{"n_layer": 11, "d_model": 160, "n_experts": 96, "experts_per_token": 2, "d_expert": 64, "d_shared_expert": 128, "activation": "squared_relu", "moe_layers": [0, 1, 2, 3, 4, 5, 6, 7, 8, 9, 10], "router_score": "sigmoid", "normalize_top_k": true, "routed_scale": 1.0, "balance_loss": 0.000764, "balance_bias": true, "init_std_router": 0.0327, "lr_router": 0.000571, "vocab_size": 12681, "norm": "rmsnorm", "norm_eps": 1e-05, "tie_embeddings": false, "optimizer": "adamw", "lr": 0.00191, "beta1": 0.9, "beta2": 0.95, "grad_clip": 1.0, "batch_tokens": 65536, "seq_len": 512, "train_tokens": 549600000, "steps": 8387, "dataset": "wikipedia_en"}
Below are experts of layer 2 (counted from 0) of a mixture-of-experts language model. Rows are named router (the router's row for the expert), down (a neuron's output weights, with its number) and show model dimensions 80-159. Each number is 128 + 24 x the weight over its row's rms, rounded and kept within 0 to 255. Numbers have three digits each.
Before each expert's rows: "comes before" lists some tokens at least twice as common just after its tokens as in all text. This comes from a sample of Wikipedia text that the model never trained on. Tokens count by the router's weight.

# expert 92
comes before: " the", " November", " October", " September", " August", " July"
router:118158117137080142136141122147116093134139157141118127121099103178131138107168165117122136146170090152141136119153174176111105150127176111130116112113098160117145122148119122134107081154127101078121143109172115099101153118101101165121097137
down0:146165049148065102135124090138129112165148132195102079109139114113131142121106123110159122125138124143110079134107118095097133118120158167138139107057137117146145154107138136088121090129161153116130142125136120114079140133125103131106106135
down1:118070111114109130118139131128131125101160137164153124119132166171135110137153136109136109103148139180179155172144147091153154101184115115064139152147149125186126107161147142099114153161161161149113110119141116130148117132104120096081145149
down2:136147132130118123152128119131112131155146140134114133120148107095148152073099088116085152109116105070099138144103109110104157136085123137147174143147138117096122126179090093121152133154112112155082126140091158114129157153122092137131135155
down3:091137141111106173136181161108136123152120117166149113155166118124117143087141092192141144157150167115133132159132137142084123142101150174138128109112138149138131099093128132135153109118121090129095143115137143098133128113160144162143147130
down4:092144142106117153133178135124144164160119124109126137128165165067126105142068090126132104156152117159134106157124106100127082117158121134160119146154155113128121138145106152114141155094125150121107113092062161127132104077113123098115120113
down5:113140144163155100180113080135131120138071104083120137103135150151097131132114129108102117230129155141136127120112131095097133149074119138142063100129137120143148178158110139142143129157101099092139107111150138130110091126108138121095165102
down6:130146120128146143142158136166189109103147115159166107143119105162127172101150126092115111139121097144116096152112173100125117156136136119120116118119146122152160116109136149127091092140113102100101128113166112138120116142175176147136093109
down7:120144143129094115149115084136129100141136116159132101104147110181151105168141130122129110157114114137080128143099153123111144148110119122111142114177108117147123127171114107140135132110120125112116163134167092158147173101131132176141123118
down8:142131150187131127151096110137160106113079109113157074127153096122096102100149108114123130161108139151112087103136162130116113090156097140078126113138185119137127134155136172185140107127108117125109175101110120117138156150145090176140101103
down9:135097132161125143126155135139120129133113191153152156113120108135167152119144142129186143125146144122118189125151127150146135104135142134121139139120101066149202115145116137083176157124078139129155155153086111131120136115155125127128106098
down10:103173160154147108192135161139114077101124121123101120121162120137181122114129089094132103174141118108123113128109131138114131151181157124106078119142107118072107111169138174101150136132101151141167139141099115151135146154147140122162100159
down11:122135120104141141131108158120116144153136133142154126113158148111163126148118109126154097131126109108124150166116113170124094149115105099122117120118203136140116085156141132108153104099124090111098099124130128165115126164101129104170109166
down12:121118069136124162105147151075081113152105104111155156084118117119154162173104139109119135186120137164181122096150118091145145120129146137090109151116136113157117142133116161082152176119105167127107139129152117092106124150100132136092143101
down13:139084152146093156133135124139150120123171114123125135139132092101129119128174101142165127103116153098119107122149088139179104113117164102146152160112144140114107146065131127109119108098154146143129138124163161125136100147141109148153126135
down14:107136154117120138123138137097123120127155167164127110116088125099139113102106127132176130065160117177113128110150125135146132110150111124126085086105109106116164144125144147135123095116138146143141133116096130158102088090123119138116145124
down15:107105137082140134114089123119118112131155147079116122151139114136082128133157145162145137164176120158128124122122149121132119114100153109086179180151110133117091157156076121150153127145133170114152150162137104113172104110148125127144154112
down16:156125166149153082192152135124165110143108117088162104133118106149111132136108105094117116144122120122132100135147125119132105134102103145096139123158173136133124145125114124150148129110109142091129104113173130113135135132074068141149127140
down17:119145144146132140144144115073124178105168154105143135108106108117124127081090081158135082093111085117097088141085105130156118159178147092116146154093093115070091136124139161165142134120149108109124143102121134167117088107114130113093146119
down18:130097119156123092150120166160125123151101150117094078129110159102120152153128146137145138115111102130120113107096136146189168109089151121145128148090137157104123117165168112123144094135115165141090094131123078116129126126102122117116159119
down19:134113141134123101139115109108112119126143150142111101131167136184091101142101113094163124091106135151106124136142183120140121113092113180151143119167162153084113136158104131189126156161126115143121129143139149098108099120077110158140117104
down20:119147153103161065140134099148140158067094108123142093138136130165165107146120136102133161161127109114112106133100128143106168174112121083153129151083130097118126105140131126130194126125124096091150146109140135173174147156172121125129115100
down21:127097122110143141109103151153145162143088115100146109139146101113096141146098119105118092098139110120172129100105142110126083100150130120075133133136161119109154187165149098134157142113129163097147148169115141129114122136131105153146103118
down22:113138142119157148122161115159174166079149090151107131159118103138159107153101153158154071107163104098138106121121116125122148123130122114125104147118066130111117173116137105114155161107127103138123108075165135091158116125141128096136135119
down23:138134131143092105116125112126114172160128103124138092097111115111131140142089166134182146154113140123120096133125153133152130117112126109118126132125135104058127097091093142113132141108127115151151133190125110176159128113108110139127169096
down24:129132124112121144137135152112116086126167075143111155124142140117123099129132083115117121107145147176080099131081133113138119101135129129133083127137158120108143145128135127172128148170157143134117146170095103151125105115139110105157124136
down25:122141127133164129106143122094146156124131083159097164143118092139105155140156134139144154104112148145144118098121071149104183111129073138115124148153130095112112112099138146153130134152143099117147107154163155131100104120111125108177150122
down26:095125079138145121092119145118178090123102066085087113115131138111142109101120123135128110142149139086163095132118150097157137124119135116129099111206171147149148102149138184098146146151138121111115151140148087119079125154165148157113138141
down27:141105137117140127141142143150178155129143147138127144122066119145151090178141081170123124120186122145144120122168060134125150116137137159132157131109108105129166138151116098088126137108157108102148134113166168129123158113182107128117140108
down28:112142137123152116155162107163132173130162099084131159113149153096126113146112141107129128143107116099140088112095140122118124149105136105104115143115119128130154115164151141114171127122123131155115109077152139149137140166122104150136157137
down29:113123116143127097152131097098152121115148096157131103104161128143162103144147111179096119159149135120110140109101097137163139140136111133113137100147138156092106119112110114076157137141189129126154108110079120127124109165162126143137139121
down30:084099140164118096181113121186195136122139137150151108141132091121115084139135124126117073155125111062149151101111095078149120125143141147149141094098132125142142126134150167131141127165153110122125173148176157124104121067122127129126111097
down31:130114177072119128137167078116098123127145118129162104127098159110115134164164135109105093158132104113079156107109122121132085169136140112102087136107130123166107138094144103096119097117124129102136141109176129131125097141133118121150129123
down32:101112095113126121127159135129121132135167093109137162161154123151108130108094147160141098108123144165116126102137098127164149134159135145135082137103100107188143137118116145135179133124088125109138113134183136146137143090133156086139146104
down33:068187127150167130124192100121140137111146125127137125118122136152146114166117125110113105090117136093150124102101133078097128112127111122150110158124127129140106138180095107088159137112124126119161138107114181120128128126096140082115149089
down34:084096100115119153159130137135113141159136167107142127133137110116099162102108092101153150160156135143193142118102149122134131148157126112132127115160098167124107169167176126118150114133124169112146130120115120110125149138158122124100123159
down35:100130149141129101119114137110113157106147099128154115125119146129110111143139142110085102108130114135119182151128139149101124120108128092124095107114096113113143155113120143175154146102178073114129080148176139133112131159129082145128144161
down36:125183162135126127117116121146173181115135113081177135080167139168126134106124073170132146122181140139151121130119124136136080128127122110118118124104166152104140180106178122131143118134132116104103106134181125130153149094101123137121118163
down37:100160125127116127093092147181153103132144083129103131129144106115049151091092149147143152149132141115100161144127151128112166105142150107130144109095114174152094147099142144095134122165180106111159098123125112116117115126106107116132132123
down38:142083142143098112131130161169145126152114098128133131168095138147160150113113150154131102114143121129158127108122109153136141099146142115135099115099092112126122205104086164128095111146143126137137161175176110177143109117136134111072123133
down39:096146100137109118172123141091136160086143141124140161122144113150152088139142116130113112140150164101160107134108090106129154123141142145133129154077082106134139150129129122158089121153165127133106188101135120182168138109176099144108122188
down40:145131116146101131157162145138088142140160160146119167114140120086133145129167092135144126095101130135118136108136102120171162112148118115115161106136107158153140118137089148110149127150168129106162141122119152116142122114100081090176177098
down41:173078116153092158131103120115163119143120109132143146141134151115117128139130129154159144086150149150176143160154094130156151081180159095122108134161106125126087145120161134087122123099125132170118114118122140146130076145152170091120105101
down42:109127112132105145132173134127146128113132136149140128121097139108111111114172165168147107103122132112150116093079084113104136145153158132141116158109126099120105081084110118094134101132160160178082156108131124146115145092160112124120086159
down43:147105108117129141161114173155117141167116137124109130121150130174121102158119146146172134149129142147115129110113112116124096099107107164118129097186136121073126107159128090173123110140157126128154122081148147144113132139124108175146114141
down44:122166114131087119131150144116176138153135115141159117170142106131129156099108100144092108108163152076152113105121151094164100124165123083112101140145153149104128160180142163125130152102145159108128133082078112155159101123154145120105112101
down45:123114105161117145143112099121137106141105122166130092128146144148121088153148099150151132136131125097147161146148119108143140107127102160115129117184118131111138078098127140107136142162130114145176155176087078150107127091130106099151104132
down46:118100151182114122131079113182111128175136138148066126158113141147122153088133168122144101107145096155103171185128122137118120133138116159162123127135119163093150129126149152153080140149108083092147122145170133129133090073137113115138115087
down47:161113142133150150136114111140089143159184142106140125134125081100142119077129115182131128125144144166169151164128117124132107108150143109092153142127123112105102118105140165164113130115137137131148114119135143147213114123143145092118157111
down48:131140122149134110158095122114102114151110169137171124116100097178119096159136117077123090149145079121134123132097141096145122154097108124148110125149148135127084122149080094136104169144156133119178104160123096139158152150171098156127093121
down49:118111111146105120165112153133135131126117076130125115126102133120111121136171135107112161147116130130139147121110107158128122133125115086097150129110180127112099117137129153151148154130139098100145140108105111168121129125131096129175095110
down50:089155149106124154133150150099151083131121112149119144134109139131114149168110126153125164179123166151141146116151108145148151136091147125094169139113158136136120101117112148104150106120138118077128097128162090140147074130117098124116144117
down51:120132101082148153124096095142125132112122103119070099144141108168110123119081113122135120123126110112143129126109114128125148126108115122146115164139125100163140134120144151128113156113121132115127131155132175124160149147103102136113161148
down52:136132107155129129116126127138118158098118107110128129154141153151079135074116101127167136151199125140120122113123141172153111125116136139129151122115124131121152140177119097172096161127125115080137147117129136130139079156078145132119133138
down53:143157166098145080143108108136105122150176109155151165115081104149147131150143124153119138107134154106120131144104127105112207134140114125142110155137140120107143164151130131142139099157126116150153127131075134145113130147149082134122146124
down54:109136138133089075176098083148127144118134104126125128118135114141171082158146116122096139135144123151160091094084143116110167133173089181117126146116147131114168108111112142080114142198159132116118105126134165107100132118146139154126162131
down55:142148134151071105163089154090108106141111079161102110159121101171128105102155125141105140155146111121094134120099131131107138103155130164119121098159136089139122134116125108160133139182143114117142157109169145149105167144154136168124101138
down56:111116150131122123139091106136094109145141142164141114121094106125129114146134085149144133140168146097100157140100147147119173136143117141176135140109154082104119139130125103108141116176168143144152121107097128107130157150132130147141091149
down57:112132126131141119129126109109110129149223129138154117146120094142143112157137147148133142170186130144121109147121155124109155149147147122169142132127122089117125120119143097111110104169160133097119097097130128103161126145152132090091104146
down58:144124152152136129117111130104163147128159108073147126117131178160154132100170134141157145088137114120102121145135141166147142172135106147081126145138126183115107133148167104138138150176121121152132164164153120127153131132134144146114123121
down59:141134132119111121164101109132104160155115093153145167102153130139102126143102118122109136170127120154118138135070107135122111136154158117118131126156190161147100049132110149128153102100135130148128104128108078129098163110124123097119146133
down60:144143131111105115156104153164141132152161130110152118137136113087093138125114146117144090155165126145127054136101097119118123133093172111154101144082117113125112154152127159170090126118144145106123131133134120147132155102142137098102120128
down61:135142141110118154119131137156130107140106099138085151120130093114123130164144108150123131139097087123086134125099134126134148083144122131146096150147144141084095117121102123135131131115177154148151103181076119155131127126127099113128123115
down62:132127117116181150112114148108113107128150158140154162125142128140168149164137111125129066138116182159122128165147099102143124100156142092125090114081118086134111121148108115137153137135166126155111113102117117104164146140145119102089127114
down63:129137168139157164139131164119140122120130126102094113115129160148124145076159152105121134117122176117116118110115141158085110158071171095107147110148154111120138126087166129171124158155134139091157137129146149123096152085120096139133129121